From a checkpoint of a small mixture-of-experts model trained on Wikipedia: 122M parameters, 48 experts in each of 13 layers.
Below are experts of layer 4 (counted from 0) of a mixture-of-experts language model. Rows are named router (the router's row for the expert), down (a neuron's output weights, with its number) and show model dimensions 0-191. Each number is 128 + 32 x the weight over its row's rms, rounded and kept within 0 to 255.
After each expert's rows: "comes before" lists some tokens at least twice as common just after its tokens as in all text. This comes from a sample of Wikipedia text that the model never trained on. Tokens count by the router's weight.

# expert 20
router [133  27 122 117 152 105 119 170 137  99 155  82 110  86 145  96 140 131  79 163 151  98 111 120 134 174 165 141 119 156 157 127 138 193  87 137 129 138 123 113  98 178 116 112 126  82  44 136 103 137 107 169 139 122 120 121 148 151 105 181  47 128  86 109 164 119  75 102 124 107 129 147 154 124 107  49  42 142 114  89 128 130 156 109 113 127 175 104 164  74 180 154 134 113 135  80  99 171 135  52  40 131 118 107 177 142 158  83 128 173  55 118 173 180 133 130 122 114 141 160 108 111 182 169 141 125 146  85 128 112 155  61 121 120 123 173 168  88 134 133 140 165 166 105  92 168 163 127 121 151  93 173 109 129 142 103 124 131 134 151 105 138 101 146  70 149 122 135 135  64 155 120 149 145 139 132 127 126  57 131 141 136 156 112 120 131 163 142 153 173 171 166]
down2 [ 70 101 148 115 125 155 109 120 166 143 197 222 103 101 127  74 147 149 109 123 120 173 155 133 131 229 110 175 163 171 133 138  90 161 169 121 122  81 144 143 114 145 145 150 162 126 132 160 228  76 139 163 142 124 140 142 153 142 145 148  66  93 106 142 133 129  95 190 130 110 109 138 110  88 180  99 148 127 185 118 117 169  84 136 118  68  85 123 162 158 140 170 178 141  74 127 174  81  80 105 210  72 156 139 120  85  94 145 164 152 111 115 151 144 123 109 160 153 179 112 109  89 135 192 146 124 168 123 109 113 125 106 124 168  76 137 144 109 107 140  96 129 140 108 120 106 142 104 132  96 131  50  79 117 159 115 109 120 143 109 154 129 143 195  92 116 100 180 131  79 127 115 147 143  99 173 141 144  88  99  88  85 141 123 146 115  97 160 110 113 120 143]
down3 [149 124 136 145 216  90  98 131 184 171 113 123 143  92  62 189 153  74 153 194 141  94 162 178 173 155 187 150  90 118 141 125 124 121 169 189 107 118 116  93  84 161  68 112 115 101 116 136 144 100 130 142 133 159 153 125  90 149 133 163 118 134 126 137 114 114  96 126  96 135  77 110 155 114 138 146 103 173 122 130 122  75 111 115 135 100 113 158 194 135  88 139 141 147  80 118 137 151 119 110 129  91 146 173 150 145 132 159 112 186  64 172 143 113 105 155 100  73 187 103 137 161  94  86 149 146 122 181 133  94 120  90 126 149 165 132 105 164 124 132 110  72  95  62 116 123 140 116  72 149 107 138 150 158 107 134 110 109  78 136 185 157 145  85 170  95  64  74 196 156 128 159  74 141 135 116 122 208 124 122 113  74 135 114 162  71 150 153 177  99 163 135]
comes before: " ", "\n", " 1", " 2", " 19", " S"

# expert 43
router [170  96 164 114 180  87 123 119 111 120 122  89 114  91 149  60  88  99 133 126 151 141 117 103 109 154 112 148 154 148 108 132 135 136 128  77 110 163 116 103  44 142 120 112 132  82 128 163 139 121 113 178 147  88 131 184 109 166 141 153  75 111  97  85 136 163  70  93 157 139 109 139 145 136 202  77 130 201  87  85 132 177 101 153 125  93 220  91 177 117 180 175 128 166 152  75  69 162 151  96 123 106 112 147 142 142 146 155 115 154 133 108 132 144 184 155  79 118 144 138 113 148 131 179 140 168 127 118 166 163 123  64 149 170 103 216 148 127 108 145 134 100 163 106 105 146 179  98 126 147 118 167 107 130 107 109  89 130 154 103 145 146  89 108  54 163  99 131  77 145 133 139 163 192 102 179 140  72 110  94 134 122 144 106 175 145 127 122 103 180 134  89]
down0 [117 126 194 171 194 146 113  84 155 101 118 145 152 147 195 129 141 145  91 170  84 108 108 176 186 150 157 117 148 117 122 135 161 245 114 101  81 124 149 139 101  66  77  84 110  60 119 148 134 161 125 101 113  94 109 132 108 147 115 114 133  92 122 121 132 119 110 151 149 147 200 111 122  95 156 107 126 128 132  62  72 113 141 174 112 119  83 138 103 185 129  85 122 155 101 185 148 145 159 136  98 132 145 189 130 210 139 145 171 182 127 163 107  42 116 132 116 129 123 101  63 100 132 123 127 132 132 167 159 163 139 176  98  87 130 104 176 137 150 113 113 155  74 167 109 171 149 175 129 134 142 128 132 149 129  84 153 131 114 135  55 132 150 178 147 149 133  96  93 127 106 103 166 131 111 124 119 200 109 160 162 118 181 169 119 149 127 111 161 117 111 162]
down1 [136 138 158 142 122  94 116 145 113 173 116 153 200 150 134 125 148  33 136 136 131 181 162 149 159  99 178 123  49 157 151 150 107 123  83 179 160 118 188 128 108 112 126 171  85 130 144  70 153 123 167 132 169 143 170 127 127 159 143 105  54 109 115  99 182 118 152 132  91 138  92 114 144 127  95  76 123 118 194 138 161 121 130  95 157 169 151 182 145 168 125 115 147 113  78 117 123 154  80 115  69  97 172 152 141 101 126 122 104 159 118 150  51 144  89 125 112 114 117 128  62  75 139 146 132 112 199 121 169 116 142 119 105 130 150 118  94 169 221 120 106 150 108 106 132 128  96 124 185 173 151 116 141 209  97 225 190 127 138 111 104 142 123 162 134 122  93  83 143 112 125 134 125 174 138 127  79 117 139 150 153 129 115 141 163 116 103 101 139 104 181 119]
comes before: " 0", "\n", " ", " 1", " 2", " 3"

# expert 3
router [146  98 140 131 121  98 138 157 126 111 111 122 167  98 166 148 167  79  79  62 145 158 144 152 144 119 150 172  94 118 113 147 182 192 137 114  87 176  92 120 121 107 176 133 116 133 142  97 100 148 201 169  97  85 154 132 123 111 147 142 119 102 180  98 110 122 187 105 189 127 131 140 133 142  93  52  89 176  91 119 130  78 131 110 124 137 166 135 148 109 148 137 126 103  93 119 105 170 116 144  86 107 105 172 168 135 135  92 136 153 139 149 167 112 203 108 123 192 100  89  90 155 193 116 111 113 107 136 116 115 136  78 117 103 106 176 115 120 123 167 191  95  97 101  42 174 139 127 133 148 158 201 144  62 130 148  80 137 115 133 130 159 106 122  96 210 113  80  95 131 113  76 176 142 145 114 122  54 129  83 144 182 150 106 108 136 170 141 144 183 152 141]
down2 [156  77 124 122 117 168 103 117  94 152 164 154 114 157 114 113  64 145 147 150 126 167 125 131 136 123  94  92  80 120 145 146  91 117 112 133 186  94 187  98 138 103 124  96  69 119 150 112 168 179 146 135 110 158 169 138 164 149 150 148 180 169  99 178 178  78 120 128 152  90 104 160  76 116 136 138 196 125 191 129 142 107  99 135 116  79  63 108 124 102 114 135 130  91 128 106 144 135 107 100 131 125 138 125 138  99 171 148 132 108 154 139 139 126 113 103 203 162 109 137 116 130 163 141 148 114 158 158 158  77 163 181 158  90  71 133 122 132 138 163 191  41  58 129 143  80 116 103  60 127 153 176 121  80 139 122  58 134 108 130 157  41  87 147 146  78  78 119 162  67 154 110 125 191 161 134 143 104 179 164 150 147 138 128 134 197 142 114 153 105 141 137]
down3 [124 131 102  90  74 159 123 159 166 157 155  80 134 164 138  64 126 138 104 108  93 155 120 185 115  87 129 156 107 135 118 108 122 141 162 174  94  98 131 168 119 142 156 154 126 123 139  62 167 128 149 200 163 103 102 189 147 142 162 113 162 145  47 132 158 100 144  78 139 105 167 121 160 123 181 148 122 100 197 148 149 109 100 162 111 103 135 170  69 147 157  93  90 159 139  78 117 115 136 140 131 159 121  83 131 175  91 109 174 104  83  45 153 131 147 131 197 143 130 134 173 121 124  99 110 187 144 138  84 173  78  87 108 120 172 168  87 130 139 101 110  94 170 157  69 146 106 137  97 131 158 183 124 103 149 180 142 146  81 169 179 138 176  92  85 142 145 128  80 155 122 126 108 130 101 139 189 108 137  77  93 158 141 132 101 181 159 166  95 145 121  99]
comes before: " the", " ", " and", " he", " a", " was"

# expert 42
router [145  93 170 133 176  58 114 100 111 100 169  97  95  85 167 119 135 134 103 160 190  97 117 116 152 165 146 142 110 126 140 107 114 103  56 137  75 164 164 157  79 178 141 116  79 125 140 140 127 151 157 146  93 146 157 112 153 185 138 155 109 125 151 133 114 146 157 133 107 120 151 185 159 142 150  62  58 168 113 129 105 167 106 134 142 163 194 102 158 117  92 115 120 167 123 105 136 128 133 104 122 127 127 133 171 153 157  87 144 138  66  85 109 173 143 115 118 198  98 170 177 158 134 174 165 132  96 138 138 158  66  78 154 118 193 162 138 109  77 171 179 100 110 123 158 174 165  92  77 113  97 104 103  14 121  98 125 121 124 165  69 154  80  92 117 136 165 148  72  79 172 121 138 112 102 158 119 111 112 105 137 118 112 135 145 122 146 133  66 111 104 118]
down0 [146 117 106 104  70 136 149 127  18  78 108 148 114 137 102 216 132 104 142  80 148 152 157  89 114  76 111 183 142 168  94 115 114  91 134 123 115 148 118 142 197  96  92 167 132 101 195 107 133 120 102 115 101 151 135 128 195 120 142 103 112 120 150 100 112 159 170 114 120 126 146 171 118  94 122 128 110 167 161  88 159 104 139 157 130  75 144 135 164 155 129  94 119 152 141 155 103 102 154 122 124 134  89 102 114 123 145 143 171  68 169 159 122  79 133 160 145 107 109 115 115 149 106 172  97 154 151  88 129 158 140 145 113 140 153 131 103 131 113 102 120 174 135 164  83  89 103 185 193 168 129 166 127 122 119 144 158 147 114 133  94  93 143 107 146 142 146  89 139 121  67 141  77 173  96 179 214  88 125 126 134 130  32 151  96 144  55  51 171 136 117  61]
down1 [167 137  75  97  69 153 188 145 153 126  36 165 114 140  87  88 141 121 157 104 178 119  80 177 149  81 123 157  83 117 170 100 120  93 135 155 187 174 143 180 114 141 113 161  83 110 116 130 144 153 168  87  99 183 148 192 145 168 128 141 135 137 155  97 137 169 143 120 133 159 165 155 141  92 137  89 168  86 168 113 138 127 204 137 104 129 108 150 127 108  91 147 124 132 149 184 102  84  86 136 123 137 108 108 130 137 148 126 173  94 117 164 159 124 124  42  94 155 126  73 203 100  58 101  99  98 183 117 125 134  90 177 155 135 138 160 147  98 147 133 156 123 172 115 154 151  98 120  86 130  81  92 101 108 142 141 121  81 154 125 142 148 195  77 143 127 119 114 140 159  57 146 122 151 125 108 191 105 102 121  61  98 107 128 109 169 107 163 128 139  98 120]
comes before: " |", ";", "|", " medal", "N", "|---|---|"

# expert 38
router [113 100 134 144 131 116 138 118  53 136 126  86 168  74 160 117 117 106  64 100 130  85 104 145 117 126 152 118 145 166 162 156 108 124 104 111 164 129 132 135 112 146 155 104 187  91  99 151  90 122 144 107 134 123  64 143 136  89  77 135 129  76 138 160 174 124  71 173 124 142 121 136 156 127  97  45 120 153  84  67 141 115 212 123 158 128 160 136 122  85 150 162 132 135 103 100 158 196 106  59  75 155 159 165 115 111 110  51  75 136  94  97 118 156 132 141 138 115 162 165 164 119 189 129 151 142 129 100 108 147  68 122 110  81 141 131 112  60  73 111 128 124 154 100 145 168 116 119  76 132  81 148 120 124 124  81  88 106 106  94  59  99  82 154 113  86 177 129 104  99 157  89 198 140 115 130 167  91 116 110 138 129 171 152 120 122 129 145 146 203 161 179]
down2 [132 164 143 190 107 104 129  53 102 166 158 118 114 145 135 168  71 131  87 176 131 141 137 165 133 110 129 187 100 148  97 126  89  88 144 161 128 104 160 161 138 137 106 149 143 101 158 121  93 134 109  64 162 150 106 152 170  60 147 133 130 115 177 183 171 145  96  99 137 146 122  80 122 143 130 209 121 136 153 123 110 124 178  92 161  87 108 191  96 138 169  94 147 142  80 154 148 168 149 113 147  98 125 118  95 101  60 103 149 140 150 148 126 156 154 157 150  82 108 129 101 129 130 162 159  54 124 142  93 142  20 134 156 183 155 148 107 141 141 127 190 117 118  90 168 127  97 112 140 182  93 134 120 155 202 134 164 136 155 149 150 105 131 147 138 123 113 132 128 144  80  74 128 100 133 128 128  48 146 145 144 152 116 114  88 100 107  53 118  99 110 216]
down3 [112 163 175  90 138 111 153  99 163  99  91 177 119 131 157  93 120 130 128 121 102 147 152 127 133 112 166 145 212 128 139 110 123 119 102 117  50  77 124 129 168 168  78  86 150 140 134 127 147  89  98 156 141 162 143 120 114  96 134 164  70 152 100 144 112 100 107 126  86 149 108 121 130 151 116 198  81  99 114  67 154 115 114 157 121 133 136 129  92 162 135  85 178 185 121 160  66 123 149 137 117 132 119 170 187 122 173 170 126 144  86 174 134 116 112 178 147 149 106 101 118 189 104 183 106 167 117  95 112  89 104  90 135 128 109  79 160 170 190 135 152  79 122 117 162 184  89 181 120 101 136  89 170 130 143  79 130 104  68 135 151 204 110 134  97  92 161 172  85  85  91 116 126 104  97 163  93 172 116 134 167  54  82  82 156  73  94 103 128 129 121 140]
comes before: ",", " |", " (", "e", " =", "'"

# expert 37
router [117  84 175  96 166  87 124 142  75  94  85 129 146  88 140 152 126  85 115 113 162 161 160 131 136 130 165  93 146 131  96 144 112 216  82 165 160 163 114 135 112  73 197  65 131 126 110 178 148 155 194 113  92 108 133 145 106 154 129 156 123 111 162 130 136 178 163  85 103  85 121 114 117 108  91  88 128 174  81 100 152 123 148 113 152 131 144 150 184 138 138 177 119 168 151 100 114 137 118  92 107 124 154 112 118 143  98  52 125 110  77 108 110 188 148 178  78 101 125 105 139 107 152 139 124 171 123 106 147 162  71 136 110 179 214 153 130 113  79  88 157 115  98 132 161 182 105 182 132 182  97 154  80  87 112  50 114 101 152 150  88 110  99  83 129 143 118 107  94  74 126  88 149  73 108 126 130 145  96 121 105 115 172  81 166  94 119 106 176 139 135 157]
down0 [133 131  97 111 142 131  74 122 118  63 161 160  83 162  96 111 127 109 110 116 107  95 173  55 142 127 172 112 142 128 102 134 143 195 113 124 191  82 131 141 124 143 125 106 116  89 127 116 108 157 119 116 152 136 106 138 196 115 137 116 161 105 150 210 125 115 130 216 109 127 136  94  77  97 161 112 140 142 126 161 148  87 149 114 154  56 143 137 126  97 157 173  95 160 119  88  30 166 202  93 132 180 144 121  67  86 140 105 159 131 157 150 122  98 114 125 195 126 144 142 120 101 101 112 125 117 121 142 113 128 104 124 122 121 116 203  84 123 120 112 129  92  81  96 151 118 194 108 146 159 113  94 122  90 106  80 167 104 106 142 104 140 119 160 150 124 149  56 162 145 124 167  70  79 158 157 119 120 151 157  79 128 144 113  31  76 114 101 152  82  92 122]
down1 [109 141 160 121 128 125 161 193 151 166 101 106 152 168  85 116 102 126 124 128 169  98 123 163 109 150 120 105 116  79 140 125 161 161  94 107 114 134  89 180 133 145 151 111 119  84 146 103 154 109 115  89 110 138  55 127 134 201 183 183 107 159  98 159 111  77 142  55  82  56  33  40 143 148 146 135 166 126 125 117 119 144 175 118 229 119 173 148  77 121 133 163  96 113 150 154 141 113 148 113 154 102  81 156 161 117 139  98 188 101 128 158 138 145 122 110 162 137  77  84 117 156 112 140 124  99 123 121 131 137 130 112  86  99 127 146 113 163  87 160 120  84 176 133 126 181 123 186  88 162 142 132 160 129  93 153 179 187 164 185 120 124 164 158 122 127 141 160 130  87 116 194  98 131 132 157 142 113 149 135 187 130 100 146  99 103 158  69  92 135 149 156]
comes before: " of", "s", ".", ",", " to", " in"

# expert 6
router [154 118 133 113 187  85 151 103 125  35  97 104 177 123 146  95 101 105 158 145 155  97  93 173 180 175 110 108 125 104 133 144 181 172 150 162  68 110 159  87  89 158  97 114  78 107  94 131 108 197 124 122 116 163  77 127  74 159 116 119 129 147 164 146 115 140 191 128  98 106 156 151 129 136 118 105  48 149 144  91 112 155 223  97 131 137 145 136 156 104 110 164 140 143 120 112 128 121 162 108 102 165 160 135 154 116 132  64 136 107  80 126 158 148 160 122  94 112 112 153 168 121 176 215 122 167  80  93 190 154  84  75 165 157 120 170 105 106 132 120 180  98 152  75 169 152 113 111 117 147  80 108 127 134 107  85 128 119 112 122 129 125  55 110 110 119 166 123 120  85 114 142 139 123  89 173 149 165 121 122 132 102 191 152 207 100 118 102 108 131 153  94]
down0 [ 92 142 127 113 157 156 168 194  99 100  41 111 106 145 130 170 172 198  91  91 188 126 130 141 178 137  54 136 127 129 146 104  89 126 125 128 152 121 145  86 137 148  94 160 112  92 174 128 102  95 117 116 130  74 129 158 155 109 145 130 176 132 107 110 185 153 154 176 104 155 111 115 148 163 126 100 106 140 104  97 119  87 180 155 125 135 170 158 178  99 153  91 156 110 204 102 155 109  99 131 158 112 153 160  91 108 120 122 139 132 181 143 189  90 118  61 137 141 118  97 100  98 126  50 133 157 142  97 104 160  97 122 155 111 134 163 189  92  81 153 147 146 140 123 111 153 117  89 128 112  73 113 224 111 157  97 108 107 147 185 145 171 150 144 122 123 164 138 143 139  88 137 131 155  59 162 190  92  62 176 119 133  93 120 156 173 142 126 146 155 106  89]
down1 [ 99 159 117 135  82 147 208  69 144 109 163 128 154 182 127 129 138 147 157 138 157 118 132  99 155  77  77 193 116 117 136 120 128 140 181 139 180 159 116 154  76 132  91 157 162 119 109 151 152 138  83 169  83 180 143 168 126  99 157 127 150  63 106 114  97 114 121 188  71 107 130 142 116 130 107 155 131 114  96 161 115 105 129 130 127  75 114 119 133 146 136 137 137  44 146 116 107 178 102 114  84 150 101 111 105 191 131 106 131  90 123 111 211 164  88 174 112 125 146 147 133  80 137 113  65 129 125 140 140 133 187 149 166 141 167 142 162 139 143 181 121  62 137 118 195 144  82 146 151  59 117  99 138 189 175  85 132  97 168 135  70 127 127  89 147  94 109  98 145 103  98 183 158 104 171 146 179 169  59 119 159 104 167 150 109 115 174 122 138 150 144 135]
comes before: ":", " by", " information", "ed", " name", "•"

# expert 31
router [172 129 161  83 173 102 127 122 147 108 154  61 160  78 193 127 159 115 161 144 105 164 115 116 126 134 144 133 151 125 129 124 186 128  70 134 111 171  95 115 110 136 134  91 150 146  95 139 142 101 145 106  92  99 101 110 146 139 140 134 137  88 111  85 166 175 107 147 134  84 157 149 109 131  85  82  67  93  99 123 138 104 136 197 197 131 153 151 180 121 158 143 150 175 117 125 124 129 198 105  89 162 160  83 149 200 117 104 121 132  58 129 165 151 187 133  52 152  82  94 107 150 138 135 121 181 130  82 119 182 124  56 148  91 140 160  80 105 120 153 154 142 163 131 169 131 180 157 116 140  71 132 138 126 181 114 116 138 109 174 148 141 102 149 101 119 164 120  92 122 130 145 116 157  41 126 178 166 114 101 138 137 130 107 122  96 185 176  71 110 204 129]
down2 [121  96 207 116 136 120 141  83 158 116 105 119 104 121  57 227 138 164 161 148 137 100 144 125 167  94  70 118 104 131  96 109 126 123  92  77 109  57 156 140 134 117 154  85 131  75  98  82 124 194 151 132 157 124 166 124 130 128 139 113 148 199 141 123 142 133 121 106 122 152 148 103 110  93 131 142 134 152 156 152 155 166 122 130 168  85 129 115 145 140  86 100  97 139 153 125 193  99  95 108 181 147  67  79 132 185 131 148  96 138 121 124  95  77 115  90 100 105  91 162  68 140  78 164 125 103  96 150  90 139 146 162 164  89 185  88 103 134 127 155 127 128 133 133 126 156  53 109 145 110 144  75  65  85 180 101 158 178  77 121 107 107 105  85 113 145 152 175 156 114 155  76 163 122 128  55 165 160 127  94 136 120 157 129 191 134 173 173  94 127 124 120]
down3 [134 171 113  95 139 116  73 167 189 124 138 173 110 134  83  85 133 161 120 123  98 113 122  71 133  91 147 108 128 115 137 101 107  58 178 128  97  84 123  85 113 130 138 143  87 136  92 164  74 119 115 154 151 128 149 129 176 137 100 125 140 147 127 106 153 138  99 115 159 148 105  85 178 127 142 184 108 147 151 106  86 228  91 159 163 181  89 104 161 119 113  96 105 122 145 145 136 194 147 186 125 134 189 156 139 106 125  98 162 141  98 153 112  68 119 148 203 110 132 148 115 100 104 214 114  54 105 123  84 174 195 110 113  92 159 119 109 138 141 161 120 114 120 148 102 112 109 192 179 108 128 166 106 107 132 154 103 151  76  80 163 127  87  87 151 105 129 103 123 131 131 139  46 120  46 139 120 149 113 210  86 101 125 116 104 131 110 141 138 153 143 130]
comes before: "ed", " the", " a", "d", " to", "ing"

# expert 24
router [108  96 154 111 141 104 129 150  65 138 114  83 178  96 149 108  87  70 120 162 137 133 120 140 125 122 120 150 172 170 140 144 182 120 109 158 126 170 163  94 128 180 128  78  57 150 122 131 131 165 139 112  75 144 134 187 100 130  76 131  75  81 113 128 109 146 106 120 165 150 177 139 137 150 162 134 138 146 128 155 130 115 171 158 142  61 196 134 121 112 135 132 117 153 128  96 138 191 163  90 119 144 157 112 151 204 135 133  84 141  87 121 116 138 186 218 111  84 139 118 127 191 149 135 132 148  74 123 132  89 130 131 185  72 162 155 121 132 122 168 202  95 115 136 157 146 156  97  45 109  98 108  98  76 127  67  86 138 132 128  39 123  86 141 102 100 149 133 142 118 146  97 157 131 100 144 140 138 141  72 154 163 131 120 159  93 144 158 103 149 194 181]
down0 [ 95 110 125 181 148 141 154  50 200 140 111 133 153 121 140  74 178 177 130 177  78  87 101 114 137 110 103 104 156 110 149 105 135 119  98  85 120  30 140 184 144 127 164 106 133 123 123 153  60 113 120 121 102 121 142 130  98 150 114 103 108 104 113 155 114  85 127 109  86  99 120 176 145  91 112 186 163 130 113 112 120  92  83 146 133 130  42 153 130  75 105 138 146 107 116  90 122 147  95 124 135 126 127 155 147 121 193 161 137  98 145 131 145 132 131 122 176  80  78 129 102  76 150 102 118 125 117  92 195 161  90 203 112 147 101 119 157  89 127 180 105  76 165 105 149 179 145 114 146 135 197 144  48 153 132 124 133  67 135 195 137  79  91  85 112 102 165  76 132 109 113 111  88 143  93 122  80 114 133 162 112 158  64 138 117  98 119 172 147 120  99 120]
down1 [162  87 115 123 122 140 127  94  83 190 152 105 168 158 127 174 183  96 123  90 131 149 115 137 141 151  77 107 124 134 186  55  61 185  99 126 117  96  52 103 131 126 143 159 143 141 159  60 111 124  89 140 159 106 165 116  96 119 136 116 140 138  81 170 203  99 166 107  79 154 147 144 191 138 115 127 136 124 133 100 126 121 142  85 151 147  87 104 127 133  95  91 119 194 113 153 163 167 135 125 121 107 168  95 173 135 116 150 128 105 140 123 121 167 151  77 101 152 116 140 117 129 157  92 112  58 103 156 162 180 168  77 108 137 213 137  81 107 153  94 141 134  87 135 141 112  98 152 189 146 148 118  76 118 157 107  94 122 150 135 160 161 152 156 118 152 125  93 169  88 153  81 168  90 133  65 119 136 130 107 123  50 115 126 149  67 194 132 144 110 148  66]
comes before: " |", ".", ";", ",", "–", ")"

# expert 28
router [170  90 158  55 144 109 130  96 119 130 114 106 125 105 162 138 119 107 125 118 137  91 164  95 179 136 145 114  94 177 151 191 129 171 113 105  80  97 163 105 109 127 133  74 140  93 131 155 125 126 102  95 132 145 133 151  95 153 103 137 165 125 150  96 157 114 138 124 143 204 172 183 183 157 110 123 104 133  77 108 136 153 170  98 114 147 156 162 113 122 125 172  81 124 126 118 115 191 160  87  40 146 171 104 212  90 138 139  80 152 116  85 181 143 135 123 119 137 127 142 127 174 157 122 118 228 132  98 113 123 136 118 124 108 160 189  97 113 169 125 164 154 151 127 126 121 105 152  68  75 156 122 111 124 104  71  68  99 109 112 130 185  92 173  41 147  89 104 122 139 189 105 118 146 129  94 149 103  97 113 108 159  90 119 134 153 205 107  85 124 178 118]
down2 [105  74 122 120 135 102  65 183 191 151 182  95 151  92 109 114 136  93  81 109 131  99 154 190 122 105 147  92 147 164 155 134 188 152 150  89 110  90 109 108 171  52 129 119 149 100  86 129 110 185 154 142 110 106 171 116 143 146 124 100 173 104 169 207 173 133 110 154 156  97 139 137  62  79 122 133 129 121  86 123 158  91 113 155 108 155 103 145  82 115 150 135 145  98 129 102 142 118 122 134  78 152 100 130 128  67 149 229 155 123  92 143 152 157 173 112  42 160 107 126 104 134 161  97 176 142 165 158 132 195 153 134 127 105 137 140 197  96 100 107 163 116 133  80 192 116 135 106 128 179  92 118 137 103 135 159 128 175 121 161  52 134 125 178 121 130 139 143  94 174 161 183  70  98 150 113 106 163 106 132 146 124 114 130 108 144 133 127  97 105 101 125]
down3 [154  97  83 127 106 152 130 102 128  86 108 196 131 173 129 135 197 110 117 155 159 127 121  81  94 168 103 104 156 143 150  94 126 108 149 178 137 127  96  95 116 112 157 143  90  91 147  65 124  78  83  81 120 140 178 158  94 128 156  59 153  93  94 110 128 153 148 146 157 100 105 131 108  29 147 165 156 107 147 145  91  97 158 104 143  91 117 133 151 122 132 168 138 108 189 171 151 152 121  63 165 133 181 127 150  97 118 149 149  78 130 133  86 132 135 131  82  71 133 190 133 145 104  88 128 144 122 150 173 140 111 119 126 152 201 167 101 165 192  91 106  56 148 148 150 101 141 132  96 103  79 128 101 113 149  93 145 126 152 140 153 153 161 182 148 175 165 104 155 108 139 131 141 104 122  98 140 140 193 118  84 121 153  26 114 157 155 132 167 193 137  91]
comes before: "\n", " |", " The", " and", " is", " He"

# expert 4
router [158 108 160 119 130  92 155 130 107  88  97  99 145 119 190  61 129 134 116  72 179 169 113 160 143 163  70 124 120 142 132 184 176 139 143 102 115 143 127 145 120 117 143  58 137 140 130 107 171 181 125 174 141 119 126 159 160  87 111 127 144  72 128 147  99 133 149 149 103 123  79 129 121 137 151 138 150 125 116  99 141 112 139 161  90  74 143 205 127  94 124 155 154 119 124 140  82 142  98 142  99 176  96 160 159 134  96  40 125 107 139  90 116 135 147 155  78 218  95 135 155 138 152 144 142 234 109  40 159  74 113  77 147 142 133 163 108 166  79 170 124 131 166 113 103 175 119 161 101  66  98 117  72  90 132  93 124 102 141 154 124 101 106 148 110 122 147  82 151  60 132 130 126 134 151 106 161  99  86 140 116 174 160 169 149 149 120 167 137 134 185  76]
down0 [133  78 126 133 102 127  80 123 159  54 145 167 131 150 119 172 170 159 170  77  76  89  99  34 100 143 145 159 157 131 141  89  96 141 126 116 154 154 162  71  40 160  61 134 125 143 118  93 106 117 140 114 143 139 131 153 123 161 110 102 134  82 134 204 125  96 138 170 112 146 122 127 135 146 172 148 187 128  97 115 177 112 156 116 173 144 111 140  66 173 163 109 147 121 161 198  89 105  91 142 114 118 130 138  89 119 127 138 136 127  98  91 133 157 113  95 121 107 110 106 159 126 181 136 151 136 123 129  84 136 148 110 111 141 114  78 129 159 158 148  97 140 115 146 141 130  94 174 179  95 106  83 107 102 120  72 132 102 133 157 174 143 153 109 231  86  61 209 131 100 119 162 193 124  96 100 139  84 115 106 109 135 155 148 133 203 110 113  70 138 122 124]
down1 [ 94 127 147  68  89 120 159  94  67 154 155 119 198 124 118 145 153 174 157 124  65 134 120 168 136 126  79 109 112 158  94 122 148 103 147 105 136 173 132 113  98 100 127 175 138 136 131 127 172 150 113  98  80 169  89 124  96 102 187  99 145 170 109 168 137 115 108 246 131 149 159 121 123 147 120 105 156  93 100 116 109 141  95  99  88 124 127  86 169  95 126 128  93 133 123  85 103 103 125 148 144 114 183 148 145  65 136 146 100  93 150 136 134 161  93 134 161 178 144 180 155 166 119 188 108  84 133 170 175 103  91 153 145  84 121 144 118 127  92 125 154 127 169 154 164 145 171 158 155 139 194 127  71 120 114 120 174 109  82 116  66  98 152  89 138 148  90 157 112  97 148 115 135  73 128  82 149  74 180 125 150 131 101  73 155 149  32 121 146  66 141 111]
comes before: "\n", "==", "The", "===", "-", "In"

# expert 7
router [111 116 129 115 170  93 150 149 128  76 119  93 152  96 199 132  97 102 148 155 139 124 111  87 118 164 101 146 113 146 137 141 179 200 150  80 100 216  99 154 108 143 144  81 132 147 107 164 111 155 117  93  67  66 122 135  86 162  96 139 112 137 106  60 107 137 111 132 187 157 140 123 119 150 152 109  50 135  69  90 109 111 116 106  95  97 144 173 171 135 171 189  69 154 175  71 167 107 117 141  67 154 110 126 129 140  94 112 119 157  68 125 155 123 196 142  93 165 127 130 113 104 154 134 114 147  92 143 131 144 155 158 138 123  79 177  83 104  56 198 118 160 117  84 149 153 131  91 133 123 106  68  94 112  89 123 121 107 200 125 125 150  84 147 104 136 156 126  65 110 165 121 146 156  66  98 158 107 135 108 110 168 162 146  99  95 131 140 141 111 112 159]
down0 [202 150 128  99 132 176 170 124 161 183 173 103 108 164  59 108 102 143 114 106 113 169 104 104 121 124 117 186 127 136 157 148 129 169 122 113 195 159 101 144  80 139 124 161 128 151  92 170 143 128 116 126 164 127  99 160 171 156 127  64 109 123 124 116  74 144 162 132 108 161  93  76 133 135 220 108 147 179 128 161 120 141 149 187 147  84 119 146 125 141 131 129 122 112 150 164 105 156 121 134 148 109 144  69 114 208 112 163 158  77 134 154 156 104 148  87 141 185 132 117 116  98 135 176 134 127 115  68 202 105 133 141  59  96  71  90  74  93  94 109 125 152 141  94 159 135 111 142  97  64  53 141 137 191 153 152  86 143 124 131 127 102  74 105 175  91 165  97 155 107 180 159  95  92  98 137 154 160 161 145 133  91 105 120 122 145  70  96 132 134 120 106]
down1 [101  83  87 149  64 137 136 104 118 130 133 130 161 189 122  82 102 149  92 187 152 102  83 124 179 158 113 183 125 216 138 142 149 111 102 126 137 141 103 161 107 101  58 129 141 130  80 150 173 143 110 117  87  74  65 114  95 113 104 113  87 169 145 140 125 149 130 139  89 118 135 125 104 164 100 187 126  38  82 125 169 119 103 154 147 137 111 170  85 177  87 143 134 158  85  95 164 109 115 176 100  89 127 132 129 147 181 144  66 106 163  71 160 121 161 131  98 156 176 117 110 129 129  73 131  90  94 148 152 173 100 145  92 145 142 133 102 164 131 139 177 127 110 162 127 143  91  97 137 124 108 176 158 140  93 131 113 179 154  99 175 151 118 106 140 169 146 102  93 105  64  75 172 138  91 109 124 154 164 119  91 145 175 133 150 126 140 201 165  55 134 136]
comes before: "s", "ing", "ian", "cast", " to", "min"